From a checkpoint of a small mixture-of-experts model trained on Wikipedia.
Experts: 64 experts in each of 15 layers, 32 SwiGLU neurons an expert, 4 picks a token, a softmax router, a shared expert of 128 neurons.
Below are experts of layer 2 (counted from 0) of a mixture-of-experts language model. Rows are named router (the router's row for the expert), gate (a neuron's input weights, with its number), up (a neuron's input weights, with its number) and show model dimensions 0-127. Each number is 500 + 40 x the weight over its row's rms, rounded and kept within 0 to 999. Numbers have three digits each.
Before each expert's rows: "gets" lists some tokens that make up at least twice as much of what it gets as of all text; "mostly gets" lists some tokens that are sent to it at least half of the time. This comes from a sample of Wikipedia text that the model never trained on. Tokens count by the router's weight.

# expert 5
gets: "201", "200", "202", "199", "198", "197"
mostly gets: "201", "202", "200", "198", "199", "197"
router:487468510454508467503445580449476423520538462468495460502560497478545507510503517488432498500461518496524498523514471513490511558438534531380553460461491517452481512519490499434488450560579487457436432490448526475459484496444504481527543601490452449558513467500498563531468544534541431476546547500578522478501493487539429559463522426477502494471528447474473487475480465411536459506545
gate4:468570520491545493483443521493483490486515443475484452534515460553472449485543535477522552480466473460521490514451506470496452460435503522605502443451533549457573449516507496515530557489519446427465537513485559519513569465497480457510619450482478455520494489483414530592545466518446508550589440487468534466525466445468536459524523585480497505487492539516535522444542492438547491516489
up4:431493558523511512388577491569492505468500536499525414480458471474473454523440558470511475521550552495489476486533463497440560454479531583557464490522491498488487546430481485480497511500421501520513547518515506446528517464497500507544483501510446543553494505518503543579518540485455514515526436513525448486562434480424441491434444516491428492506549594473530436511450460498526540429487

# expert 51
gets: "et", "c", "ic", "an", "al ", "\n"
mostly gets: "et", "tural ", "rec", "ious ", "can", "state "
router:481458498485517518463456553464482484534500531521528455463571474569509510533441462496451460471476465467551507524568532473475522480549506459447603436538520556497496458508556460520548492539500506479419456587515451493449441465471489502561557552481402447553555488575505501551464551528480490474578505482491571465436545502489491494489494473466485464470426489537505423482442459471467512492515
gate5:539523477418506524502593515550591528545477449468449509513539531475480494594517535530524478491537465513568441572554509452458512544488497442487491492522517503475520510499535508486471466405558523445467552458453452513533402427440555517582509490456452506484540547468502539524482515464475482454422476506563473555512434515556515537538460496449525496492484503499511461544471489567536454505497
up5:523486490596497441494458535590507543495552467513465466498531473510484461504540549525464523505493515533459484506519503495464531596517427420474518567574570513479493529481495476502497528435549462437498493498523481542524532413466521487514512519503476493560552492571435532447441401463502438476502536593444435505481482530566488508493530519450477464470537456483536533522504440481494520505405

# expert 7
gets: "–", "-", "/", "and ", ".", "+"
mostly gets: "–", "/", "+", "′", "=== ", "−"
router:476521474448514477558445549478481424492485476510483444480479573537616497535470505533435458410460499499484466575516473545460474522469475467473555405515436532476553460534500470425524441566539459520450459523488463461477462452492537519500495528421469460554545496538485540542467524566534497419551508471519554504495528481553517554459513475489554533472481504501519431486490470430532491521486
gate2:544545453530407549487503471465467545445505537484551487503546513514542494490484514450474498539462530483561460475474540456492498471503569540447445487480522509515463537534543487499540501490505515583459455550563512488510513428487509566520420560481466452507577539487534494583492400503572559506531512474521551507489470509471490509472547506528530447403501508505487511569439468405568447466456
up2:496475503536469484489492486517467461479563527526527500548520497538454496542467514428472474491507481505526399526599453501525485517378499454473469517529520532506403543472536484513519520543464483550486425473563414505501544553512467556499508517529524513539468474389504508479439445492471459512474455503558482502512550581543460535533537538455516438436508545487482480535449443503495527511595

# expert 28
gets: "| ", " ", "is ", "$", "= ", "1"
mostly gets: "president ", "coach ", "name ", "Goals ", "President ", "Score "
router:521484490537495442468486547500400389530533484482497487456507553481539575531524450511459465464525471519565527519501462513486520530465556501446552434467495500476522455501495420488545497459484477508479473505462453428456483512534477560450574542484509446554482508513534559584439549512555461468536496457568522498511548487509465567511534441506539462516460510590485449466531497434490517521587
gate3:526487535516551502434504433460487539447480532462502456512493504517507498551513564503512480480526474466487557480476499504567506525559472481591560468470505509507405464513457475470515473561497473549421570590509505518538433578485459564473510489548543521517487488510527550485494498471535469442519581444594494448554515438481525453498485543526569553533525523563507463394475478477541504492539
up3:496469480459505520529505552478474444482520540537541480466517594441519539502487516430501531482481581506529450504461517494488508561424527573458459535533510467506508564492534539523537546524524537437561434485512496496464565454465588454511554466455507510502509561464508468484549459538509542581484496519432460519477446552514527527510520498437503486495535412420453469590462585471449490525510

# expert 20
gets: "er ", "o ", "e ", "i ", "a ", "el "
mostly gets: "ton ", "ore ", "tor ", "te ", "T ", "ke "
router:477525456497538511459484520437444446547450502537484425513539528517510552524486428503511506480477469455593539539541459498449510512431483423474525454500442585446507507554519514497562504529586475471432491559463469455417444477504497530500493521441470492502535505521497522533487544476501527456578558505549610491433534529512453497548498517419517490515471491539491500444500475427521494555544
gate2:540539466592453553534454556504492484504443541422591487493515477529491476417508482506500437461466480469488469526486498507485444453519414525478567435414472496472497454470564449467465421490487552490542566538459548424510522442454398508593481477487451448536500494524516527501519514472434533528421513495481497505512510530513505507493510529484451531553470493532474569512475457494523483529533
up2:533498455468504531525539502552510497469596477524457430542410473509533502528513566464506497450517520503529481526490560505539499459523522473475513539500468545455508484493505622447515560482572512530475459484521531479506517486487577514467444558528527568508522523533502486447537500583549438436442492589474444522499489488464493503491435460547513503407544530554570505495467562466499587532480

# expert 16
gets: "| ", "\"", "(", ": ", "; ", "|"
mostly gets: "); ", "\"", "', ", "[", "“", ".: "
router:477504500476560450471489532515444442593487496508509467486515551506535488515497443505458475493500535448549464534495519457480523566428528457459514449450452521440523462529535493504540545542503469476506464509434473440466474463464541552468502589453454452585525518540463548487438545514579447397538596451547474486485514525547483577504544443471505501502465484541452472502522521451531509462546
gate6:511501473489466537499465570536461468552549490457562543496499474464525480540488399506435541422441521509478455459504513497478526513498488462508562511443432459482503519458604531503486462504460507504489532486454461482555455415611520542513508505444439478511468495549530572531465571526496481466479560494549440435481521449529502477511534483491416480560572512568510544542553500524492465484511
up6:501484472478436448476494457461515485513548504501418493496545457561478562487510579484559499527508562448522567577502472552469459528519548443533447565522525529566530457471467483496500583522489463542513445502559555551484512475440488470460514490567575532472486544507525441486488468522482470541458456506535549521579420497531445387469490448539535525447495557514513499483492523447496541530515

# expert 19
gets: "\n\n", "R", "No", "N", " ", "Year "
mostly gets: "No", "Votes ", "Total ", "Title ", "Gen", "John "
router:456518470488537457500486530516401392561510475431515487508560553522508512513490492473426446502519462505486518560497485547462490577431524490444491491502502557460532495491476456502514503511538468473494413509514490463445434484522577496442551526435506473528529530530492575530436541520536444458572558494534528477458562468528506519484459460411548467477501520547496482436537506431435458522524
gate5:500507499544477461436516522517485545565529479430443537531486532417495515471551519454460464518514462476505489572451568495439489565497458471421442500536535578487478526543437480502449435500509552513458457569540575500520429498492559532474486460526447476411569559560503484499501537525505475556514448501511471488505553476531562442547431491534475507513497445465571487498457462482467489466535
up5:528544493499526427503494533455493504471495525539471497520505514463454484533483483447563525533552451485511513561462498522470511623427514505425458517441533538525558439533449493556432516496536412571554509457539556478502465524491468463523413484523502485525563477478541541562501463504524454535452566534538485474502494534534558458536472556549478515519460535449462467481448469568524579550476

# expert 3
gets: "ed ", "the ", ", ", "ated ", "ted ", "released "
mostly gets: "ted ", "made ", "ated ", "released ", "used ", "held "
router:476505521490525494478443499504444454521538502500478455515478533519553538551532521485475513464491495523582467513550475535456479569451485479493502409407489534491471430568560522445534542517534416485446473576471480456475500432451537538499535522422480490547531531481439530554434525581482455508552512494517585455487457472542459495541554525461518495485451471512502460394522492455496515475556
gate4:526421476479489498493494517516507556515512570493512510526542497513474469515555503503544563458470483498531572423513437446498526473515430487496487480467542489527560523429507555484485474584445498509546489495531525532500511541469466562592531411502504466507447421464501442463536451496517472474471506525492552464437451510528474516538511486504479430584541459508540571490442478554398403526491
up4:525400432543538499530426480484525525560484507526525500433537493518519473471459512531512521541515530494525541479475539455508423469487489557463399501456472517579444514532545513521536557494480505447494520473490510454551537518438497541441517548527472513567489509439571535538423517500423504526518483497458472548529449506525431516475500462541510495483461555536609584500498498415438480491480

# expert 13
gets: "-", "o ", "a ", "s ", "el ", "I "
mostly gets: "l ", "R ", "z ", "g ", "M ", "d "
router:528556475481529502505425513482477503556511518539483446539523582566495557544498481496506447472432523446543489532501424497483524515462488430514507461456402555488521476506476497509504480521580481509483383546482475438455427482524535542518543505457441502503524533553458525591512517532508487448581511531503540507427482509561507519510553435450559505440491425548512473461471444493536495519512
gate3:496553504485486505513482492411496527573485490487559440499476491521494520455539466515537451489493527472430556555541416485478461507458456468514502499491408606462492483511422619508541543536434503508527454490480456546541350469506468504497504488497543490499475498522453457538518512518536425530495479551472447440479598499448508565505488481481483466532491504498461476531470497472457495514472
up3:457476537538567526604501513571551530493526529454454529491478529508526447476502488467521543513419511451456427492453537538536481469447471498473444460507497467559481480566483425484505420479535466495486511463500559507537586546466418479430533511481517527500468422498503497518505558492487542437457536483513554535546499577530540453509530505501488492480447505502558452517570502443564479525587

# expert 48
gets: "ing ", "ed ", "ting ", "ating ", "ated ", "es "
mostly gets: "ating ", "used ", "ting ", "played ", "served ", "ing "
router:462516526494498457491427564488490451561484527520449452467506538526616540509477507461495484519505479434540506502584487511507504521401500471439538464496483519488523459610495510517559483521531524466480472518471500489478452471472514483555510516490502523551544518488487553606481547470557512478541517524561560451495482466551468485514567491408469420474462466552504452446516477387462472497520
gate3:517524472501452524496509444545432508520453558530491479473432483483456489474475543467432544508493503511517444557488509458497493530518543485495532473554518506550484427492436504516520561536458544535514515534567558526536462514525526543496485588469529520510566500520442408434568529467502473484465522491469506485412528527537483478368583431483525509428510540530538483480523503522466425459428
up3:522513458520453447548515511503468490528468471463580512517483444555486490547507518472473498512496484453542468449423463533534541502461512525446430508567479452517582452467469519444514473490479491437448522524504574553498466529474480540475462500432484433404436471543455549519568438480507539463548540491474493546509504465525566535474407447575422488519492473483519498458440530545524528561532

# expert 59
gets: "es ", "ers ", "s ", "ation ", "ations ", "tions "
mostly gets: "ation ", "ations ", "als ", "tions ", "people ", "ors "
router:499551473473573465481447580505436477513489489478448432532539595499507577533530496540482456549482528432522530505460484444425501502493498527465496458479470462471573537523522480472512506571474441414452453487500511508436476485523482525516518509498482449583521510552489513525407509458514423503556481474545598503414500438554503494505589513450540483509552470518524511477467472473474513513535
gate6:466561483528488489512507428523543501457485427556518532544522484571504499513454485580574502587512531472555537558516450448505493517534496437488478509527478567496563451457432521492503500544532537490446454399471439460470467519446493540503495522436507498515486561523449451431477458535517496526548524417513548554539435547472429498517507444525503396524514531489498508513525480469561518473506
up6:457523500510474510461568480479506501512550502431449535498579413455521540471459519529486498534540518476497488513445506440435571502509452478541546477478510517486515466464537499529486513588528503464500453445433477427527526500433425432481517472496502572577462495525490492426524501591510428529516527426479545579546489550546508479514481504500511432507535554501493501498537438577497494570556

# expert 54
gets: "| ", ": ", "\"", "(", "= ", "; "
mostly gets: "): ", ": ", "= ", "); ", "', ", "(\""
router:500472494477554415487495522505450442511482509492545472463514598522504542497485433500415490486490503440544501534515527467451503600383535486467520421447499508474529462535520461484526544506470446443496506511467464461495510464487555565510537535454450503519467551527501587572447480472574454423545580450556521457468535504529450558510496466489561461488482493552499486490491467465520509513526
gate5:430529478418591476554464403565601537463574491547480503509456490506550495452460473527502446524582510440544456493503475470540535570506501442460456502510519511499523533534515491469535552504455475526481522545472507447544515486455511439484532461572524492469513491545438488480483570503472531539459468512512574523504441465505470561537469537545519472549456469471491543507517601440519519484499
up5:427488479492493481501526502519476529513462579521527505502471525492584457473546554513548513519563522512491423444542516446574579599539512432520598514507467530505479466514549463471579504483469510418533537487508521459495515533443554542514513483531555390515455471492500462475509470551502525557498467476452437498517522515535519492506537508480514440589476527522489551462516408508474452478550

# expert 55
gets: "of ", "the ", "in ", "for ", "s ", "with "
mostly gets: "for ", "of ", "including ", "include ", "Of ", "between "
router:494531520437524507475511563503473492502499448472470469500519556474553502507495447439478507504437505452480483521521445521451505479477553469474582503427415522454543499552535463469509526527490424427474419520440459444460466448509504519425579559447504452540571550522474569509456580521503455434517466540508501451496525445540485528501560429475519521493472488569519452501547490457548495523543
gate2:464507465535468484398510477538518491523504453565470446490555442520542550500409492526492512497485567501483505460461500514501535460536507487460538504491508485512514507550511516513484484460469539474458465477530552550519500533546496491547527493438517485526461519518555524462494601533521421439562528478450413473552415424534506489526416478532426430455535538582509443441484449540499463454460
up2:532523402440530532509485468500466492496589481465506494492491476436495471529516466464535538573492506425504534565509504470468504431545431514438454476486526512509537512521480492468511483450507546523514483518602478495529508497575525503511510435470518475475590525468528506496523532492525453509385459446496529507531507443551510546530473456504459531447528372511576519535490533543559431497559

# expert 56
gets: "| ", "- ", "; ", "of ", "— ", "/ "
mostly gets: "| ", "- ", "From ", "; ", "With "
router:435512517492503477537498568462418428534544500483525491468497560513519497497475417487469480523469481452496470526533469487491537492441536489428552438410425570467516486578552525461478539519523431479460473541484477469492484476525527541456544556482456411559528534537509583525462510528595488468519568469533584487507484490524540536485512499426531502504470479573510468483539492465547509541553
gate4:434468484421516474571496566542434547448455526487508552513468473569493482511500521537569537495470408486481525431507509425475520535480427494526456540451531502511527460509528421486518572520493471510510560476446539539471580447536531494554445571543507520452492405500437526523494565504496494530495422553496524470493496497494553479522461483580449516497495451540508458455493565483505467516472
up4:509545521573412511470464516402460348502459534500535456481515510450516563506480466483474516463489491579525487543436472489581507439558557433433547505522464506500434520508482538522534475492552483507471422578500510507525496413482521498537590426505503488444535517466497477509553487488517504517507555478498453492523471497544468473438466523488524502471481493488525503511547424534471495479464

# expert 46
gets: " ", "|", "his ", "M", "H", "He "
mostly gets: "He ", "She ", "His ", "Ed", "Qu", "All"
router:432472513453553457533472507543417429514520458493493494492518529555525493517449432497457443475491533486495450555524453522493506557437601428459491439487438526515568444499518450506566499553503373468467436471496438430484468479452508499492535507455476454518508552504505604495453540544510485484539505490553523462503530466523493544461476509466541453476482515531455526458551493449522501509547
gate3:555572474504482538487495528504534500444479489483556547533459473494405480462475490504443483499498595520586528523539564474513521483511551477506521451490522571487493545504441466476493540563483477450551573518457532453552546484503540457529508502458515525521497509487499473486482482573493530427498434503495537486478492507575584546506564565440486587451544486506555553421435515443459437513499
up3:492443562507474531437438485423566521513469572528469456421498544497563517531600506515510474542493429527497499475504525492525433556541494519522486531504532547493541456463515534512472555437508521547463429547497477511474456555523489563418508497454529505520468512473486523432540495476514514530559621463472527550461496548480461454538515488525557487534511523500487467548409453531536537435512

# expert 17
gets: ", ", ". ", "after ", "\n\n", "when ", "that "
mostly gets: "after ", "during ", "when ", "After ", "until ", "before "
router:484484526478501467532498534550408441500523489453525490485482560500559498599461464450448524471431524498527434461492501440472483500453516474444533489426494545444520446507527528494515542518472492417415416553437473515485492456504581558472537519462458457497534503564450519528502574529523530412510547493514506458485524484538466583483535474482476505460503430550492475457489456485520457550547
gate6:523497487472518538512496564491509472507392517424517460519554509574494531517470483496521493505532468547407473471411507438487540483523527580456478378549503469564553484483539497456504488523552556476516457519445525580530487465501490430527517516503498480483554560510565491479464516522564488470467494530478489566509495515549477560494470516535548524505452536546511538528427494448409528574495
up6:541480549469553456462556475483489481536559459463516505453527482514456513512490483513480547537506511545484440489533617567432530480430491559475495469504514544543483463543460532474483430453440534434510485462523478516548529488535459520519494509476467512504417493486528554482495452519524472515469468548532565505480474448552512471438491573503480482399577499576530471465513489540527442488627

# expert 26
gets: "in ", "In ", "on ", "201", "during ", "from "
mostly gets: "In ", "during ", "During ", "within ", "such ", "in "
router:486444517498528481542501522481430475500545441468475508537500558502539483503531497476468496456473471486513476534498462466488525497468554427440564451452476568516514445570502430460544540546557473418462467530461525501464530434505543525446555560422504431497550555550517520566502545547536505525545546470546552498525582443522477517483549446451510522440465417526518512452483427477503472540515
gate4:521522568509528476497497555479512505488539550581521492497530513511516539446348492481542441559528493525491483499452490555529499550484551567510494524536493499488484435508535471487569513475440450458570462439470492511485518578513544591504509496437449494518529585464543522555476516493556486455472548511539484542533447551500531468488522482446543490519570593447460546486487452521472472516461
up4:508478496472428520513495540395470509525528511481477499495529430488526495560454499557499581456466524477483544563485450489499553505447475499442434510559527455459488539507489444564516481526457479534543498461567554464544531519499473540510503460515525485501476549504575550545466563471585490460469431499471517477549531451476428501469476529539486555556502456568607519436498497470570495551544

# expert 41
gets: "a ", "the ", "an ", "The ", "A ", "his "
mostly gets: "The ", "This ", "the ", "another ", "An ", "some "
router:475442536483546411496453542476488467594499472539499467494537585541517529595504517472474469448479486472492481587573461490511507518434490468466475475505472532512515478581578488480588522515483451460444448544485498504418442535514539494484556504465464533558566518548481543520447546521538460461486577494523534436524510497498492479511484418482497423503473514515476425437524497464480507517494
gate2:439479523507440471435554522507482573531560480473508538531558473511560453437438540539504495467562518509534510493610482519477490507487490472484502470548483492492396453504460471554500527468505521479483441496508475508526547394459476468469494598445624485543494512553554517559492492506498498524500424510552497483504471564489551476524520464472536447453505544485506449560513505465442483475449
up2:497494458541448470477481539530507453464457464529421462509411507502508470457494518577484439524512483523524476449555532535545489547498518563504443584441434549547471531448461478454462529502474518456541532485522526458525454468535568533554473489486436579499474437449446570488527518489492438540493537454529455498526475523586512446476505553471496491525580560517474443439460488483494571515491

# expert 63
gets: "es", "er", "y", "s", "ing", "ation"
mostly gets: "ation", "tion", "ity", "ations", "ings", "tions"
router:462435445421516440496408548442472514524515477463475437483562538526518481531451473520514522512474524461519532495509530469462514493502509539451561506450517454477533503511613509471560492558519430460431466543451494410497481498486589498475507539469495468565599505489517519544452529483471444509458522473508515459469585482481543480454518478496501416491534498514527527458510445405476497546532
gate5:548460551561468477549542519551504528443481533453492501471493436444495517512542489483545559545567411462520455514512448477516530505568466521543460531495433502514452455456519512495512506556466438509477454443465536473506468514455540514419464535428463502516509487525489462465576528457576439477496550541505463618404510521475560505526501515483538494455513545502504430475479508497504429519563
up5:482479480529530526429561498512529517572523523493503404553511506462493528553516504495521558415461462534555427514469515487494480514529512665472480475526541484525485437566544531406463496588463502505532528461474513530463488508503483530519481541490541470490516504496505521490485532464428560576547544520541467519461508549454496544542507522401531524522493515486528479543438513548423491512520

# expert 43
gets: "s", "1", "2", "0", "3", "5"
mostly gets: "2", "years", "ations", "tions", "ents", "also"
router:448450523481500529531418560436432462529522485445457425488494576495539475581494479480504487531458525518526529545572497515515507486470471445491557427483490459487539482501553547444519480526568483510420448488477498404507469476461595495484520552501483487537533517525475489575485568461556468530533506397538509467476592481562447506543467510500503469501487451523514470468531471450523524501545
gate4:527559476486449546523488544502541456475473607567476477479493452540469466433498458519458522439422557456586463470510470536518525494537517492544490506507401581498548529494480538458514482539530542522525484511549466550466492480556505566532506507445417479496589457501464518555520487550573481554543561472507558466540509580560500450517478505494511526447538452464510510498527458464533483467481
up4:491429592551527531536462456474477531503542445507511547542471545520508538534522543484558493511568520556443609527462517521458453555458505540433507446483606462489481534483525456599499508463471576541493520471514559428480508479461523542480534506491504508464456529513559473419455517456413539508545433577455455500481492453501466520474530472527471483517507493529474521474506520510506527545546

# expert 35
gets: "that ", "he ", "which ", "who ", "they ", "after "
mostly gets: "which ", "that ", "who ", "after ", "but ", "she "
router:480531537506497417486391518522467453532500480490505490503487533491552494547433456504476495449499533493541470538470472420455463528464468512460525461513476535455509443542524456504494536517469468459466396521453478529478442430474563552514608542469505449533519556536460528513490553528543486455519517502539500523479537424507455598475533506496500448433519457529507453414484490485474420519557
gate6:499427562530522549499483453549541417508527469554484494500446433601553493502521484532486487463451446496523454469551475518525470481495468524496543526465481477466532464503503451510548518447435499471502471603453500439526494389477489527470572603450476532504502507469514518527454515495577541528498491448536505497481517559514498523459473507504564497479509446465528498419543523478422401493504
up6:577505516587495542487472587549558487435577518550560478557477481510616528531493528507488520474507469468485469457508436518504502543543520524556530497547452472502493459447431505482532467422475521496514441551416576488505478460471525526446466562512513447521499552498474577506550493507461577530563541528456464524561505516487517514512497521482493459582483550538498514529489517566454502504543

# expert 14
gets: "to ", "in ", "for ", "on ", "by ", "from "
mostly gets: "from ", "into ", "not ", "about ", "against ", "between "
router:492520494455479427458533516499460476548551428532437446542524567495559501515452447487508512475475509461562490517506496521416508490437495461406498440490471536493484488575488482480542537565509458452496394497477447507443488430475518588491559503472513484505510577566503536591472503523524478497513489494525536507528488465524521488487567504397555443479514457531516455473466475486446539567480
gate4:546541540535444472510514457481490488429506511488480458525520523519468448521465462528528506555532502529559487490532563540468430501567517468514565484490485494473495463438492446511486443554407541496587479433531436491463470502483558574527510518486514453486470425516533376478476511573495495459529470497559491512460471526528495459553496441484526465444485519425466476462525538602482576503526
up4:540511561536462536469485606566558469456515488497495535524554455505480489459534464462523549521513520535493460434566471495493525501475491546535569565472508510494598455413550475483457497542458503514477521452459519419510493430472573532529554475506563464548533493544547475456494523548489553565517535546583426497515496478525493517532559446443475501523457547445480569512540479475487496471505

# expert 49
gets: "th", "d", "ch", "ab", "ol", "N"
mostly gets: "Th", "ob", "th", "Gu", "km", "Y"
router:404488509473523459543459512498493490578556445489448487490456533503548515476544396427491510505485566468575547514483520517447522512466495465471579505499392548463558492469527501443536477532552482490442516515503503444497494434445511513503511604515476451528508545528529522500464513579482443459528521390479474468507505493577512511552503509478552474436478464520509488439497451451506502527524
gate8:425509450472503524457494460444454459391482493475483462477500491516564514552471460536516479503408527514512454485572539512551473478477511517442483550571401527509474551438438463464499513549568501507506528549521493569496540460493548493529553534486483514435449509495441474451503433492536501534481574429433439483499557543511481493528532493482468414544472489558465497457480469506486494497428
up8:572434455528495466422485464484443490479495515410511478562485518474454494546563520437492589529521408448460507472436489557493475516490429523496574512488497461457472459506483530403523473469458479511515445449514539499573531494556506488510483480458498481514584471474541512469507530541474482441483479535463535481501515412510553475487527534513502492518453551532552518479539493421520536542606

# expert 39
gets: "a ", "was ", "is ", "an ", "were ", "are "
mostly gets: "was ", "were ", "been ", "has ", "had ", "being "
router:483470532471583454472443550543459478555567507504494480479553581538559561508449468510459478497504537525492498566540482531428478537456514523492522411497483511486530426561498495510597553513507422474485472479464504511452508497531530512448588509473437504520551561576480553541425541565571473486518562462542560468480506506476497476456537448516533461460464483524475469450519469459475483525514
gate4:446508520473530487478527466529488465507442444506509460535543537522572519489471518441469499457475567441574506469487417498490548506541542493517528483530502476497486580459424503447469520511516507539533468489481540439473495514465451527515513521403571559451539451486443475513550540496521517464516482487508472558466451493505507570509493464506515557576451544427464548428512634546476526483429
up4:528465524469458487502497469513548494554464562477583521546495483567487499531491559463521568456551537480460488499456532435469409469460441567429494518495441482453486587428443516475460563503434483572495426500535507508483524525483526477513477464482533505453453496565493540509496493433523445575546391493474476527482506473536550564487524535447544531457524499528467523469487506482459476543551

# expert 11
gets: "u", "\n", "al", "0", "Mal", "|"
mostly gets: "He", "Mal", "|---|---|---|---|---|", "Lu", "exp", "place"
router:463415506450580447546463486486424510516509486478504462439489592524499460517468529475514528469524443512577506518478506474425531569499500511442566475508454580496497456468521458448488520514513513505466464525528495475477457445505526552506529547497496499550528507469429578528482542469518457460492517466530575512462538476524469544481545409402544437458492434549478487463558508447458502535560
gate0:489494534502516451523512546501366474530540490435472509449546474484476432566438454502535508541510490489542525488552493505490484539521480478560461498480488498549504498484598464494495554516538409501498503466501455572517454470552548517522448565496457408518443622435490483483465573493504513553538512540457448532558478487521514488470497567537507485507535570544471519516436463528509521545505
up0:417549522478464478547472504566537513475565505459523426521523492500529452418496443460464473507438521450491484518493531513454437489486503521542524503499467536497528447539527429482528545506499540432477423486482476560443483541479540557457490506507470617496522460489473528528534517403434569487475560591529557461506503504494528530495469417454519551521501519495482469468558524528566471487437

# expert 45
gets: ". ", "\n", "\n\n", "The ", "the ", "). "
mostly gets: "\n\n", "\n", "). ", "\n  ", "\". ", "The "
router:443500462447550486513449546428453404492539474494500464462506496501510510572459493461442504444449524487495490545520463487432512546444505447457509438476519498500490475526595500521545494498506481480475494545505445448432523506469519566471587533449429437504487499526503510505468532478555495488528572412537550489466564474521431548444535428493540455477452424545503509436496475501468452498541
gate5:508513521509537451457532480549499487585450503478531516473503511519562490433460513503545490548491584490503480587445504583464496436529513540484493461519471452602465513483456435402552469479450451577428463502504535476483488535497487543495471596495506477493506486493485427441536473498436511506567459541541475442536422514460524503433546506524537502539502519570508537535510482514547468447500
up5:513514465530446518537573526470477527459491533477490447589535482474459469521503565466413450519523446527508441533541531492510501581471506473496472487512468519538504434525524530548512537511521481574494459489510478485542507484526474531542473454452527467495540456578501570544499509470555492443475469471572462496466571586546483543521473482547526435467517522397497523602423528443479534537450

# expert 32
gets: "'", "ed", "ing", "ab", "il", "′"
mostly gets: "′", "″", "ated", "ator", "field", "°"
router:396529468511512464474471592476480447514511513493468426514514528557511550459516513545479503559426543488505515549577508461481542486495522531448525475532507507449465505507609457463525461518527503471446507578473482453457538387480507502440474502518502415543543501548444490498507503534536435446498512481500540527504549512518530499495553503490520418457475512545468448429533470438538470563556
gate3:480494434568542474508442488533464483465445456545567476544496542500545495525464472545517490503540530406506442514477479595536512449501448506604499514476498535556560508433522447506508461581512547507460412481510507473515513483455547485528451491502465485510537426507512563464522539500486486455462502463544512531437513528486539497511593488507493445479560493500452477529492459556598568464445
up3:467496468597440519523487522544499489500559519548504552597454490546478446473453463479473453576474465528551508464551464546480492455491471510489544527514529543502482467490417535534577446607530512521498423497538581506561482461499483505467477569542467449515471524532495488475558506482551436440499461422549537514528503558503521439472489506477543467472574492434506473521433502522467484518495

# expert 50
gets: "the ", "- ", "his ", "ed ", "\" ", "ted "
mostly gets: "He ", "released ", "announced ", "won ", "began ", "described "
router:453521501470530499565436510493440441581448511504432524494487550524544525541524543547533440478511503441551541465541488450490468570516513533463531455442487497467492452551558540471542477507525446430412482574491465509490501512496590523419560504449492470555492467476501573518452579516549519460532510477556496493501509447567481540493562477424542471519492462500503480472496474454520494455569
gate3:485524482495522498445467496398557495485468555479486486518515466484551525511473534512554499584479481462544554474433517475512479508550529509517517435490521576545496454515574610516577521472520546457463513503514488511503434466534454529515531532422543485539488496521553534454543414539438483500514600546457474541490475470511550553508443517488546508517496431471560591457482461516503450539527
up3:548522565492486480523501449484453574461428508527476492505501501523477530575462433516474552517477525502515490532474448545488520540464459451454482487595482577555546476569467521514457427461526475505468487542521439504527465518514517490525457532509505487449464506457477528539468533500515511438352510497535538449541513467543522490517430556470480548570525494462492460476459544607473509574466

# expert 25
gets: "2 ", "0 ", "1 ", "3 ", "5 ", "4 "
mostly gets: "11 ", "two ", "16 ", "25 ", "18 ", "14 "
router:502487531471543433555496538470474464516452525485482508464498562498562545546502496467443449487518529508528499518559417493459489483470544497455549490439500566478525442553476456507524503542508451423476376584479488488424495502507515557467544548444533520550484505541464513541517487529570468479532555453482547522495492458533493493473514415393509458429442458548492453458524489460513474482544
gate12:524449460560471519542453473523505466483522603481446415479545484506477524528499496494446430558458467518526384396457476510544478477513550582507570436504502472494491523441498486493551543494469530558485504500521517504527484482481537503509544454499605516516526496516451481494506548507563501474564533477455516558517559534531509453489562492498562499498500485457462389440511499475441535467477
up12:527534584446536534480478493471462552525499448446474511579474472463521451496460530471447507429433487542460530577502497437466520496543507495436504490475498562573504509473461421497531452495524478497525515584509450442483461506524586568505427458398487509442512529496483490497521491401500509512495473404528447521500536427447476552463506447504516473452496460551498506489492520507532517555506